Weights of a small mixture-of-experts language model, trained from scratch on English Wikipedia.
Size: width 384, vocabulary 16384.
Experts: 352 GeGLU neurons an expert, 1 pick a token, a softmax router.
Below are experts of layer 3 (counted from 0) of a mixture-of-experts language model. Rows are named router (the router's row for the expert), gate (a neuron's input weights, with its number), up (a neuron's input weights, with its number), down (a neuron's output weights, with its number) and show model dimensions 144-191. Each number is 128 + 32 x the weight over its row's rms, rounded and kept within 0 to 255. Numbers have three digits each.
Before each expert's rows: a language model's description of what the expert responds to. This comes from a sample of Wikipedia text that the model never trained on.

# expert 24
Plural endings, subject pronouns. Plural suffixes s, es, ers closing nouns, as in bills, jokes, 1880s, and pronouns it, he, she, they, him starting clauses.
router:156108113145094090113109169113091132160146112185179170127080105127125179104178158087086124132115142127136127132194155127127158125174105096135191
gate6:134134082147146190084150099113107137145127073129134097138154136135108174126095169161125042134144081120137157008088105105088141168201114123076110
up6:136114124141157096138077147186070131142068149133155127181150110106104097123070095158131117132142094108127133094129129141156151076086213086148141
down6:136120100127098112114118115163119117198100174128122074137175162157138145151128106148171137153148135145144110059110160166139162123129112173101139
gate7:127119122149121157115166136171125147163128101123159120107092107158157126163107122130166081141120106138121115106141196166183133081101095068100134
up7:149164146117175079087092123106097183203103114133135166134108124098065157122181081106131133130115081207165100058102170123125126168092106134132136
down7:095131134179064137153138149120098170111136146120115100129102142093094157143191123107154093088095144100106116104162165121100105194248165137126171
gate8:131157132139129097110166118086094086124093080128100092125104144171117096138190129076144107125098098090097112171073108089118118150123140129161131
up8:093130091125111063119120112060104122141181084144128137060201158104134115128107133120137138143072062151112150129161169153153128118086142133107113
down8:125118138120169112119069105125133102152127159101133118170091144104156151085090080129072113156096141149056140087122146118105181121144101113152094
gate9:135075108123124103094157139157184137104129074102077111184158182127195153157145176176098111113161185173119146134093096144096095173127108081131120
up9:114082116170148137057111129139133108068110186140204098169147067111164118116188094095151150094128109103141113121125192135098089147129233127062137
down9:176201160138098108091135114189129153167098140075076140147118140153134159118170087121080155173089077125197110133093179119134150156183118082177139
gate10:178136173129183066130168156176104111140138126147170074090143102047145063129150153085112090179159097047099131135166093131138117117103158110135144
up10:140129126126110077031133145064106119131119118184176130147123130090101176133128094119047109071089154109135143126170120141145082064122037121127134
down10:117161106132154135143219079126139095053100104091108134159116137119129147147151102149134103120117134110074160189102113150120144095114145147078174
gate11:124145098137146124113176114129139148130172114173130117152140193106201144145147055154126086121122166128091140131127148117120161145054127097069126
up11:132101130095125078122100125130077164115132112173155141076123116152099109178148114117156089156114134114163122070163093132191156111110066147082131
down11:183114114111098147135159126138229134129146108172160082131161155202135131145116136162147118106124145147166106091083155071122114167100148157128115
gate12:140175062125133123090155125114126119134122111165140142141165133098141138142155131139181119116164146121113028110154130079154118126106130122187135
up12:083123122122150128098143166122134145146134139180131091137106145097085095120166115084132116071125157121115086107122115201141164118111191143108156
down12:115157125123161151105138099170207106149107124101108193123096143161095186155137129165134141068108130134124140123142084118079156089162094139131066
gate13:187154073102192119109124093119128093121067129188129093105088141123135156134128145156066135132185191096130100086145102105094105085178110125132132
up13:125172104165082117122128098131181144172133147099109129117173115118154072127085165087104145170146080186160145176089115160139128126109106098107073
down13:128145110122143090135095109127096154153127145144157143113129082112181129107130085132165116148152107067079115138116112172089127155108087181141150
gate14:163197130147166114077158139056166184096154076157100086155143107128131107076105133151153123118188088149119099086109152111142117131138142095091126
up14:162156140133103128113069170092118096118067144114109109158082126112109122102070099079099150139140142060141119106166136057194196119129123141104132
down14:105107193180080142133169196146096088124048158128184126158139105060069128128108144074148112158094145185156153071180116123112124102156127113197092
gate15:159129126142198147110083063113153142147148103116178147041178116120136094127135137142077128127146086034122063116161213100107061166107179050170123
up15:099135112123138111131114129085156118197179089130106112085092177055138117125116180122071117091085137209127101112124085083117040168203130109114137
down15:151166091138137147208091127165128101103187150124130197194139125120158102151125156102120091146091109180178139168164089071054131128190074158124149
gate16:135131145108122123152111090100100115112133153156157118117149093100160142169124131102082095134131174109164142123127067133130126093167131156142056
up16:112122136133058161100127114130119112137185115137149084121120141190087126125109106127120187132162106144116054122093094150058131168106103137170115
down16:133091132164113163121155144159174103147059179053146061155164134145133114165092131158141107161128206127131092208196092104110165121161059096093215
gate17:117085148113140128080082151117095151130101131115162163161165150135140139186135107108108120098087077091139159156170132167101172146143164090079060
up17:096175156135095153165130098162125123135094172131145106097127094123056101204094126130146162189139159156179141133034136172175102118100175153142106
down17:142133133110104065068144166160160105131157086115126135115154087194143127134131140079141060141131139088109079116125128130135166141111138114128106
gate18:094041096107143107131159124075145108114113103092137095101150080114101107108118097099158101063146089049137162084131137164124099118108120095101136
up18:116164116154087109074200152158107142145122167118135123158089090142147125126092133073122091082106107140146140141145098194178051172156132042108131
down18:139094104143172184143134112128144132140199087179108091104113089144166171086073161112112143136132135096141119119108107088090146105072100122081131
gate19:129158100159144123108099146086093128156104108060108094093166137212145133104192116116139073111113161094118216148127125084102175162081108147126162
up19:121140092110100134124103097126150142127158126078140106168087126108159128095112146195110112099088083158071221151102118179143135172155126163123133
down19:124110114147110143110148094057096097172120107090149056094136139119178068067165110200082104111110132178082147139106132137135159121115118141100097
gate20:089117144118083091176107155165110079118148154212169175137160125140096144165194056189084117149141141157122096143130150128117123105157145091131106
up20:138128114143145129107096107151115101149112173135124127135107176144122175127147135129157106139145187131165133145164109147168174096064163145148177
down20:145095075092099107078068133127086167076105127129094134149171081124125127150116019094106138100107151141154145118176084094107136101128086110105073
gate21:086167130136125112117183144097165136161125174093078120087109137085181121177151176127162136104086130165137162111188116076173105181114140057116135
up21:190187170113060148145131146072141098080101149086138120172169135114183136163146122167106168142160137104137128182127110163117098096132132113162123
down21:148147126141194190129157130121129100132095151158178100209142148092110075098108150177132179128122153160121170121143086155114140113144123113111146
gate22:172187120148189083096090086120172178122142144140146092119064162148185107111126119086117171114163093060144093102106146089171112119104147124094085
up22:097139089150143143116136107047101127142102102091104104125096098153109123103132117181115096137135088131104134130184147111204085160116151133150086
down22:160139136163143142093107081140141072116150133219145153102143113089152147096097131080179138109163121173160137113085071124163136144074128134093072
gate23:102091085134128118140134164160166143134149148109123159135152151101130107155106107107143092180134131131142133067185122175129142118109122152121113
up23:097129125158110156135120055186153139127174187136129133084081081174137084148160117041120146111177076120202175076114143199110105147147205157118083
down23:139163161167118150150097126102102101126163105110187171148223179155142111091094122134089157113082238084163129100097145091154107213109186103127105
gate24:146171089158126131129166147104100160099179070143068150135131141117145111140151116109081133079145111073116098113097113088157135094140132141144134
up24:100139125127088109093096124124136161165126094137096084133194118091107145120063107118137162116116123201132179150142158132125075133188148158099134
down24:160088093155147146188106178129123102149119156097055170101095137139140083091093167051148122140173082106158054176069097103082125169129155133091151
gate25:144143079172100161143141106108148137140061059096137130113137081156169154171157132107127103119138158096094134067172105134160122170165054182175108
up25:158143100053131192144180180115115120106133115178145127053103185120156163121125085111158029071154140125135095114126145160153103165071102155122138
down25:156108128115098096147111150106101188123104175157123147098140096114141065133127164135089116113137159125187124086024100188120176133133077140097112
gate26:103173163128097156117181154122142106087158152124061137097176102144124180172148136117165160153102133100161149086138136145111113149154131156159150
up26:167129165119128082100146182129129103117119150105123106138137087069137156130115094148142096142099132155126149112113077095154023180091081117174085
down26:139072147164128165128127117153128089166182182100145124220089115155108132099136118138149157121131127127161192162076172149156125143080131101150162
gate27:134142150151196134141140093164113099176125110134216130154160092142132138151150148130158070135173087126124146096182072109128081163137088163059109
up27:087150138124167105157146129160142147132177132104095088108101123145124180115064177135104171183119159086105124124133141103064160107142092124097110
down27:136155119143162098137162160156063142072122162117136145101157160146119117072146129145108151142144056192078132107128120118129081153140127128119068
gate28:083095097144109111118126136138101152097104127165135076155148144193102177135130137100122080131098102198101159113136128116096119108078136145169099
up28:147100141111111111106167129122134116082160068094136138161128126133100140136125177149124093120106163164076133087107072133098128178129087136166095
down28:149137149124088069136125149112124096125098079082083137149192167101152145123121178156111133167155141094133136103177112169125109125136151152084129
gate29:121225124092105098099161117117116206136158151197115124130150112126113102137125105140135133122123131147116176121171148142158163140097100132134138
up29:114137160126105141093173037042169148119100129144073106162107164204172129164071092113087108161143136104161151124128154148111122112145084134100105
down29:133109146192125155138105136190164131113134140146170130101170157097138129123167173095142146178134123140085161097116118151129108098148131112148121
gate30:109122165102177124096173085104050092114134154115156177188105084093109024160067187156177139168113110103132099161060131122132160133104092107078186
up30:131141097123135132179099133056096140161119161102106123104135132075129187101143161139171163146116128109088100123054119151094138148144107139133079
down30:096136103075109123188155119101130047125172113112084157134118152076149115157171146127077118181111126117143152129146135099113110184145089184122139
gate31:140087086186124135117154115139161120143121071174156175095102163142160104102102128200109120106140142152106111115152121139112113105106110147188131
up31:088149104161078157085115145157159140186200116133158128118114091187120169127120134133120109158163079171095095163140096116142089112207158168109096
down31:071181141140208103116109118146133156112055157166105134124152056175103119178130137144207125141157168105090131165052121101148115068124133076072154
gate32:118133194092163117127147099142109143157136133120147170089115179141154099052128134144182130098151113129137157094163119137170095081192134165177101
up32:134136126152128086173092133139142063170111186118177143103135133020112150141093113146170148127070077160093103160093151115134105118161139138133145
down32:141111085102185088176082130126064082146137142116164091107127182158073086101158069143115101172133130178135131148058070135097102194163131113162097
gate33:085129113110096140143138125154187127085096127119072069088141126154133151103152143132166125119146118135131091089152109127129090109044157110186178
up33:146139070155161107162189092135111117135127122140153146158133207129143131066143085111156111109095152145166123101059138101112134144136148148152126
down33:150122132133121100144139114053139162138138164139165131137084121144143102143114144104125162136112144109091172109118136109139113110160132155171124
gate34:092160153142115140119124215137150132177069200121136093116129122114170075110122149095175158067102154175165126168078160118159116125141115140126092
up34:144094160147121084115134123128144113115183168075123180165144161056105155124113120114100109110155122109053098148117095130189070151149113132109116
down34:105097103143094141135127148112150092119121088143125098102125064087115192169162090114119127122166079076148137102107102114134108128182160091070135
gate35:152105158092135082069154161117158138152106189131164141114170164103074132158116104159131140127128109161091144087104190115151118122129165086109115
up35:110114145151090121150138155147128090153151094136116151136107141085188100106096094177150074133108125127143093137167130186107131084133118143128133
down35:117121170157064107129158150136181107185102138181162136146129137138143093145169120104121146163068128158140134092143111161124123157107141176109127
gate36:215092112191125087138142172121151106153165121148215132123166135134188056158142134144155165104134181230088151106145108111171114220148122110144166
up36:111103133145200112059172108126132080128026188132146105131137158070116174126145139153117157113183126107170125170120130180173117079093109089137152
down36:149121082182123092102128131119148103148115098157176121102149119128134130115051146120098109122128116127155133163201109112131151092120066061115118
gate37:140158057133098127172136146182140130152136171124126085193143109077153152155116142203152123160175063084095079114093124155119138124120118130149088
up37:130143141101152163147220145180191148080164106156200109127141157108115152138112057121154142142137101056108151115128118062109114104136116142161127
down37:144109151120180138122160140119136160134150101097140157121143059099131160056106077146102139206134123120140136159107120124170102130120140119162141
gate38:125150149219137109146153125147166102103118115093108100094143192114153130138084094092168211130186158077146151165125123148136135127088118150072127
up38:129113222128137135077157135119127182117125153062119055123106098133096087136074092089082176123112101124113146163146105114153154127171095131088151
down38:126168118100092109146101108152113131173158115110168133173180095127128154126097088138122159158113117149165103088115105055144126126128093115142153
gate39:137112132119164087164106104073174118152094123171103159097073124024108157034164069101073140120204171142130094135110112125157177084174123137183123
up39:136124178126192159161150172136123111154125115143183133164138104109089136162086116142105127138128162098062138168126129141174153171109111179059147
down39:086121092146119113172132070162151103154167141141133110182150178151146128115116125156128145076074103077177087156137156130141101107078168127100117
gate40:185092089119150137070125083160120092127087108184120128089061120127096103118109139108156087113145117135113151108112168097146097147083111169113139
up40:120068130110153149146203092139131077159181156135103112107124147117102089146112123188118134132128077106116101151140137174154182123133062139157119
down40:171120149121108165159218100131097159106078107092149180134122089069150079090162147098111181152136128139193118067122119101120099186133143179097133
gate41:126093128163124085062115113054136118126069136153139116091082121093150115105088134154153097097125115152113135108093123164161174153110066182161143
up41:110133148160103099117153144111131113104122080110148149130140083177121107162138100107163175117162097161158092085172220115125088179129029104155145
down41:148185113061127100069137120136094179138105094166107124105096127089084132169231168146085182150103117143094108113143121108113108104096159118195171
gate42:169147100125105201142136124142174159137173066143108093118102098154146154137141104164132138080099153083142177124143113187144169149120074111149107
up42:130152093116077177098195138063095138115122140105117093149089161109127123152058161133148036125162120104177120154128146099125129122073137128132119
down42:089184086142136119099141091077111087154099154135157115069092150198161172149160133080080103162189113129081122143119139087104148129156137177180082
gate43:111088121147126159124114131073173118158159102150103175093144151133192158076107104149121121096109137127067158114115133169077140119127055175193115
up43:163134126095126144169134085114131156107190093132177126095147174133112132109132106124132137104183099111112117132097137131139110113119091132151160
down43:177120119126121146122142092125114083103121173097123140129052119110124151102076147139103113127160157125146058176126112127137151095104143137203146
gate44:125092185114114169189120123177160104146116127103145072148111110123079110154124147150135072090199122074113124136050108128115144081147188190183099
up44:094150085095105144125060115186130137118133098179113048099144129134168113143102106065113112124147073099125137129211111053095114065099083120144118
down44:119132135150144194118137131146119091144150114166174115077160162114153111157130133107134087109131115109130124092086134155118075132085085066086084
gate45:150143095091121115157105070122162113175117143114134154090131139144158125109154107101166156159136185140121143123108103119163139098185134104074130
up45:156137154139141175142109145115125121165098160125075111171153061139103144097106158164103105172070122170119109121179101076130096128129107140139135
down45:142120178120200117161151147181184139125103079125169200153134117129156165116125139091086155067141154162152134148094093133095134145132089077161118
gate46:050159160181077119093091112162132152155139119147103087099102112111115155084127146119167155137111118160078115084109090129093143080090087130089118
up46:103081147136116206077114107147150165047082167081161095095180118146105149122091186178125080143147110170164126096201119146115115109172094101161135
down46:172126152118090121156101140066126130124101216130145144161162130157101112127099151146186118163142121167112081187142131095128124116086169138182107
gate47:134118110092158087116152084097158094150128149163107149097138096116164118163105141120079091128114038117101107173112160102094142141116131113133126
up47:107104101163129142161095163143132127183123124062150162094121151123183094128078126134105153101062100147165162095073146169169110108133140131115112
down47:112098102112181100080160171153125078094064151131070117126148091176170120134078141143101093083089162151109106125113117158042111042088131137166071
gate48:168145168161108107149141127091105158151147141134147106107152071065112131103086060175120114116103136143200162097100133096112145126147065144110088
up48:096075106160170134143179059068115110152104141125117106216128121148157119117163153144187157090135084107144142209157106116117158123144114105157141
down48:223133119128142104094164130052126087084153121114122145189100083094172107173098058163101144143128098111150093161159080105103086133105112112148088
gate49:121148145169104171170142123085129149116072061159149158155094137059139082155177149081152115137047172148106152121164116135127152146171124086143170
up49:077184141125134127105137191120118123085115171196141181127162060148150114129136205046132110105159164145128128132112168112147109131103147105129136
down49:163146149159091091137093116100107073116109115126121081145167078113150170099108098154168157130134058135100146129187139162110144160121087113087128
gate50:097104104167106148102093095078117117092167103157093051143190110127109156156122059130119132185117118112112135177135127141070149154106118111088181
up50:149095139076157129159118167193081118102114096069092106156076172143117148140122134068133149139123071174114096129117163118160093137122177100148148
down50:153131127064151135167150141130082097087127112104029089094143122152103165114077131125165153150126142157130146106101148109146065165099130129187120
gate51:170085095136084163100094136140118174119159051127094167137104149140131171122119214145130079122176103135157130110114143136141126049172122164147107
up51:169152099194134134164130122082139161155168141130141083079156136116124110117140099114114129082112120158162098106231142116155114118098152096160125
down51:136108172129118141177122100068122142089132169137136161103137151108130070108107154134161166201174109167136069122123130113117105101124144161157081
gate52:223137142096168140131164085132095132142143107132152074119163149122072111157097088119128101139126135184157134118156087126139110125189143101172145
up52:130095099087117125097143186152179132164196084168132165136122129190125143098141149134139178113104143084181098070126101120173140079078151137145122
down52:080167120116090112175093119106125087069141121143062149121107114149127139093141136139095127107140148142153145145145096080106171123129132128121094
gate53:131149201118114092112128155117116177096153166125163116163114122167150121225099139132142071125133085060110123115129125149109160079055143165129131
up53:134188069125117141119057134198137114117120128110138169139192110040123128061120121181107083109123127158180144144143085126147132112068145120192160
down53:118144145075150154188130127107128099140145159148110140104136100187141096117147155106098127187172138167084109155096142116082079159139058072146152
gate54:089116093117155198145077164135129151111137174185191143123086079087136102116089158109143085108132128164146157056155108119106139122147141154194060
up54:113127124126125174169159124093142154140135107178170171130120072115085155131106171136122138120104108152090123110118146107109136058152110150082100
down54:084125142069169138120134114134143116084101096077143101153068095088037124038133090166113129112106131189155121131168151116101157113121161133132178
gate55:148131103134071148073134107111130076121134123073050116120136155171066105128149152048162158073114138105130148139104168127093069169207078142191151
up55:145125135153141145193058138101100196160144151121116148143165101074076119058132111062150163099167043105118098173156127133151149119159137186093159
down55:120090145128117130145164162157160106159171087139112129155124097109161156130129151127180150138125110160146146108137121109132091141079143142120142
gate56:131167047174186163166107108123121161133113094122140135113193067127137111091107134113090172099118073174091144109182171103131076158162151114129179
up56:142137103119194160118140150122158104119128140120146116174100106121139122120147179096197119098110138137140106103147127157171136166136105144123126
down56:152168130067125115144126111134106095127151095135157058123133110096184141124165166173078119053111120104169137111101111124125128129156134088120141
gate57:155126086084116078094161113114174096093134155082130175179055135115109142096145051132164079117086151100122117147143113110121164140143121158096155
up57:137140094152144176137116044108139116118116184091137131149115142140115075132146102176076087143073139111103158067106119096124153055114153154102168
down57:127110090095170110146139147119175136099152167118162099138092125116147107087186123087123127116104117093154169171113131076190144157111111133119173
gate58:115154069154135147106134101139087141092093080183162093116076127116077078123066073135106130117115123114082044173143085093106082126100122170106131
up58:102144127083141071100165097123131099061090112123135086098212092087121124082097091145151132087133128147118166133163140094177087087218130121120160
down58:052154071113158069124104106054112122157124116070172133048152127083115114130137168117071176084167078066135180086057163095147174109116136149111193
gate59:094159164096120120115125151122123172114143133113156097117103116175129115112119101163163057095101036116127123124128098170130205159154168163151157
up59:094053070148192123086163118083094071109167107163126116177154119090110095132130132133120108162122038135136152107139057141127136141138151132126105
down59:145120166215169174143097180120096118161159092121151108136080139160150140116138173104133112168169148146130135098186145156144138131148157081070135
gate60:130151172198092207168142135128118150106080075083076158081168120138163134131111100125079158092152116109153089132172080125100139130141124091126162
up60:150109120119148092079100102119128108078143147181107152089195102061148122151093163123179139135135122085109176163030137154134103187176130115125123
down60:137143134128118156149149136121123080110163127135146141179151142159151116088106184110114161098094148137150143132095124101165135162146114135154172
gate61:145136099119150097127091119198139174113124195083131064149123072049101125103127120140174124152140103097136111149153158110159100164133133133098113
up61:128162165108166153144156095074145130076189171085147145160075162107115117148135148131140097135154186103148082072169143191093156135199151130151126
down61:103185167201110119177103108171132116107143087114142160150129128132176145102124178101102090100107152108163167061108137141088110137152109151198113
gate62:160116109208101126073158160101114094213125067108154119120100126142074145156117154084061122104177144067136125063132115098095090112154079083128133
up62:078159159125168115140122104091129125133180119128146100147152168151112136091156138146083183055127089124156106078143066152139126150125140160177148
down62:092113151104109116180148136064141196114090160115124117082126144143092082165125138119141177163156174120134109116137154132083070163077134107114118
gate63:040128127120159109118109144135081103135107090143117153161130193190125103156091062149111117109153197131090046152141117096115151113144156138167191
up63:134118164104116090104092134094133072132111124175132150127119115099163120142137141221149100169220130106127077139209118070109088132124123144125110
down63:126122115133095139127110094114113161112093141163154144119117086074119128124154170162165079032106171100121128109053132087084120125115083107148130
gate64:120064154126087117158131074173149125130137133107088090150128136122138122145071065225161124172065088111160126095114115139056182100138119143088089
up64:113128161119112181098111096147125125049118170068078055128095127114170167133125131125085186163127084168165085136200177195173120072141135180190070
down64:117051160154153111156097078158132076129111113163089099117104123170102124136103123137110135131139193108118158205096098096142138102166105101150188
gate65:131252181166180136163102136141157173149149139184202095173164143150055136176101118162136168156078099075126095117097116037123143135157104157125124
up65:101122136078126155099111092116083168116088097176116123152130117127116082173139162098113069111056117173147108139125101101140062134144108119158147
down65:090124126166118197158150180128111101166173129175217129108096074100081137204135110148122177138141142133055126119133153165161067170126188166149143
gate66:120142137108126138143111127151185047093154083171099111091105105139136202122157162133144155094107206157115140132141082123134116112155150124116126
up66:143105088112165152080095128139103146117150105055114133123139177095086092106062157090190169115102147166089060098165135118083130073141127084166138
down66:125106150157128101174136109107143154150110095145093096097169093158093118090144175055159080068112107089119159103082158159145152163097146079156163
gate67:086130109112100052161128128141117141068125134124131115162079135058134178107073151135103120081123095096116085111076175057163163105091149082137134
up67:135097154111150126112125114172069130095065112168154113099115121088117146081135148125109126148182118085093117110125124158163147143106149077149135
down67:156099125129094119157149105174130135117102181119109065142178141103100073081126175146107118179185105138141124126153169121140104102207101133159137
gate68:146123094138194097175095123164125102134131120235147136149140100129086113087124110146138144109141172139109131096179149126171136115071146100129144
up68:104137087135167166129138111133109172112102073140078107117138151075118143095088115190074083171113150105132140087139167169073093190121134067085120
down68:153091140097124160185134111250118119100128124093097163159082101090065194152159127110162073117163133141167180128108097115139108128150109066145105
gate69:081154152136176101095104140167150074196142146108125134132173142125149092157091146117121094121106079128115192116093110096077148153103114147109103
up69:151125115146160156161155144091140096125125083149120145116088175148143168104107140159119131163126127146116084129157147119185063134215120141081107
down69:166096124107121174110119130047161126096069141099097164158111107173150125105129137176114127097161170132134077153147138110101157169156067156094179
gate70:132107152161150040111188075154030105108171139145069136122124143155106111114133093168145098149127108107186106117100145129133131174104123149086075
up70:123213116118158145221088105112134080098124194136129157128166097116160126186165102120132120100130144136133201178175120172161092107088177114111146
down70:185147055134142125046095088169086059101158138091141135137151158138159144163151136127132121102111110160117142068105107106145137100117036100114149
gate71:082102151106191160142157169185127150114120183152161134127129157163115162100158089125079124146118124187144221159112128127101129115158104116107143
up71:127102163179128123141162156157122206118156171080148103133130142078143143074164116162112141072136110139123101079072108117134121104093148083115204
down71:132129162130120136168198108157152172133097116154124112114110110148134117070090162119072089172167122125135150100073107109101159107203185180095051
gate72:149153130163079111148194116147152092123128169112148146119105108125119103124190115091136137100152171132115112148068157150123147172141191183127143
up72:174134082173133141154126129113154092136108144101157158169149082111181114181154140106113136120138131170163091183115174153119146099101174090106132
down72:153127060122085103137155128131145077099130156102180123131148122128156109088162164173102137154106094073145094090107151098137193133148149062119154
gate73:157076115157110112134115133143128165133149162131138106105154196208208099107128094128098140148084078142129105145100119170136077149175098095140191
up73:099144186201128140151179141092097168143090169147125115083133148176129059056096082082133122150156120159118093117129149137164091117111120156122131
down73:120173056181139139109121141190113134163100146112132165121086133156136124110173110192147154132103100147116072119167087190127097107152092071139153
gate74:141092064116112194156102129090145130133120144181136098220166140116132108115067114153189135104136147120129103110117156122078124146116117117110108
up74:088118113085127189182190073063126094156130167101140170110165134106165151096136110087102167158121187110147053118086171117078117145080069098127142
down74:142196093106136140112092143188199070102175195132139075131147090158136105103098133156069138113172172166171093105180139116116077136157099060156146
gate75:085099131156116148061139133159126124126132085125128118164169123143102167112112159132155121160129058235127107136098186111128103139116096122159155
up75:072142179169103117117124126148099145021140119112146219155087091092097178087135141099095164109081093126136164110146148088102079124150124146153075
down75:053127094127085063151162064135125085088116128083218118166152112134155106112168117060110175155070133116175147148145147122062145174132086104115129
gate76:062147097107116109134144094097132076132141153092121100153160116143124117115095175125165149091143134108155127133128099114179092148101109084105104
up76:111079127161129094174063106129130147146095101133123162099144130162086144120094168105119105119151098115105117104110108073118079106067128099118160
down76:121126135097187107168143092182099161075131147088095108152136140101121120141082155059085133184196118168091118117087129168082085112112104132160116
gate77:138137170151094134149135125096113098139137116162104143159197149129186121075110087126139080083143113059154134084104120133088121157121133189096113
up77:166110084153137139101121156119214132160132122125120158044118161136092175128080065107158100154171092137143102121119114130094087149159068191101158
down77:171090146088165106111097139149062129123121164089138110089108132105170195130158119117189099148142095134154105153119112089187145117118155125133152
gate78:177142094206125123109247128119126204106119142161166163135108196124185122125155129153087116060158137161142112111127133146150134137069099123132169
up78:059147115132108172117120131139082127125113096119138129180099130121093039140113150186105119142131136178116177116102102091129151156151106092079126
down78:148128084163127054132125095115144116135092118114119218101161129177123128119144091142071119103107085130129093083078078138118158106147155147134106
gate79:132151149110137069123112073166076075148091160133153152135148088173134115117180090125118107094132116179183173160170142122119112061085154121122129
up79:155098135133153156135140111180167158142192163061153190167070127101184119169094080194162076138140175092141105141099174115167095079144133124135130
down79:151088123129153112173114142104136234148092120176072118101148108093133094096114121104083118183091110144183188104115167137133137166130093130138038
gate80:132116144135118108117111126172093174122133181093118119059108095114144163152148163170141138112107168123094086155115129172122115153139111077128044
up80:149185108114118161107145124121148070168120159195127108097117127137129068107088185145092107126147140065126116163133090071164112145155139179088105
down80:127195194077093115142179162126228120105063161144136154133154124131119114141144179187104129198138103182118103077160164165114170106129132150126094
gate81:103149157066145069193119101140143111058133115148169127126155114125153116169137145121153165100105115098170103089118158154092118123218167129160067
up81:128151122152131169084169115068095067077053120128150138115154118052148198072166130122119155083121129083102169149110144129137101118122097171164201
down81:154115118125140198100160125134097065159114131143134132141128164115117164179089118102101095094140150135131103086150085068073170107138076100120116
gate82:090121104071111136148157123129156116151134056132106124176118079056139102146133126094113106109133118107162117125129184093121062135128119141112103
up82:173114132074151100148179152137068152110201141168160113137091098088052120167152180114128096150183081131150089070133118164111103126149145134129119
down82:138171151137109090046120192118137141043095149110102133080078103103123120078140154107122084154136113112118131120143179157134152144098135110130147
gate83:139087106123143097153062095070105121101121122113119129143115137117163121166150035118185160140117110105129088162062130139134129078199123150174106
up83:082128199137119161109166136067117108149146081136118133211125109190122098106104094097156114120082150151156116135089129145175147120101155135146169
down83:124162199132162141100147079139173118165134100125147133142145154162081105162132141087105122182112185138115112106085110082120074139112139123071138
gate84:141164086095141190101211112148133123063109098142063110152063085081166118124132159175106151170104150052107097137098100107152167125132146155124111
up84:134129159210103097086025155100136139116151118165190055133124109125085159115157090096145169083131113164106120187204110113141129111135157081150137
down84:060124169159117133109105058124106120126141086169138064131224135140126170153145121109131140096140132146104159121183099153118122126141222140070115
gate85:111175161138109103154108146157104143160147134123132127092112122137126144132127181133135098095134126153121142123140150137166154132147146104148106
up85:126132148088160142130092180135121136113112146140137146186091166093164112097148131123197076164072130143133160108160107110127100077159161118108131
down85:153182147115138139155191141119155138091142125152158113137109116141097111124136108063124121116106114090169132088138179120114143153095151160088109
gate86:091090132106113077160188160148147099191119154158095148168016131117102144126092123078094086188134103095119154096133138053167156119168108158120171
up86:075107162139140066155119198125071134094159115098123136155097184095156105157111123091150113123137179113123120088176111130118141101143111134205196
down86:109134101146125062163135073147161094173131112105100143064143105070113093197125133101150128090111112147153104139151122108145114124129155130117156
gate87:119119136148081192124072143159108120113145113093156153108082112051145109122172123118114182114148143130078123089135129113109165128145086105178092
up87:162061133145108124118121143090110130179086102113115106108148131065131180094116120131140152086133169142116113168163116089099159083135139154150080
down87:084129169126133133100141131116016101124140163116141131094107095134116160126121168119116115112105127100122173142164161087121130171158148077088139
gate88:120127087208120217118074123111175167153157179096139134161107116122168133112147121093112142116101158095105146117102084119175137064125056126140132
up88:089081142146143127120109174162145167077151182174116151126089080166077162061165110133134094154211148153095117045103182100141113113109132164082095
down88:178159107198085112133113159091141180141148153098098139106166159073097130088119150099156202152175118095114082081139158156127138116084115217141165
gate89:155154102049153131078097169154142178142151156205095075146162125135095081124136148143131147125162139162149180153159237156129117158043089140068209
up89:068098084139131176177113179150129142067144168145155149110123094090112155136116146109101172148179156056092064152143086147127101175132131139149160
down89:114148165134090093203116115149131113166070110126126110184101130098103161094137131154160098161138084146153094188101031101183154175133165110143101
gate90:054082148138127159107143098103209134154101115124150040121117135142083088132135099152169057119140114165100097151116153145108130189141114167145103
up90:143153114144073112102114132165118080155134122099168125144114112118135188115106117128183113123146175103088166120116102100136067108123124139057093
down90:129050190149129134207113115176087191125109118088147100081161166138143140116125162160175111155072168160149161113134142106153157101145098064137124
gate91:061107131100119148163115138111105124117124102122188100165112073147139110180109093101148142120157148101092150109116110113158129098182178103129080
up91:145126163152159060154124157192118145092140121111147123126155152118160139111148124186141168127113132150115113136151100145132137095116109121169146
down91:123120135126080147131111177105080117155082205069085101111148104177122183131141135106146138117108128143126075152153134038110131081122209119112173
gate92:087050120136103110041102099109141067130140083186156066099129146155153137126157160146117112148111112196149127077140182149133076168096104158106181
up92:095159157166159048109228103137146134135114090170136121098101109115157094112103142147115073193115146093109103143100110135135129135146140121117122
down92:106134106126095133112181092178105122123149083120144152162066186125052140083109100137118105112143141119103174100122102118144133116162161098150143
gate93:107080108078176107107105142167175114165129127138074123115131179115085127129157142065105188094108076166111120104114094147055172101110111104070125
up93:101111104134104097117143107122117118120166108133094090125109088091135114194155166151152133139160092073151099135139180112044147130080083081118150
down93:145145098199157097119135088156118157143091113219054146117119146143109081131109160131136119129102086168149161189151095114117089188096145175096138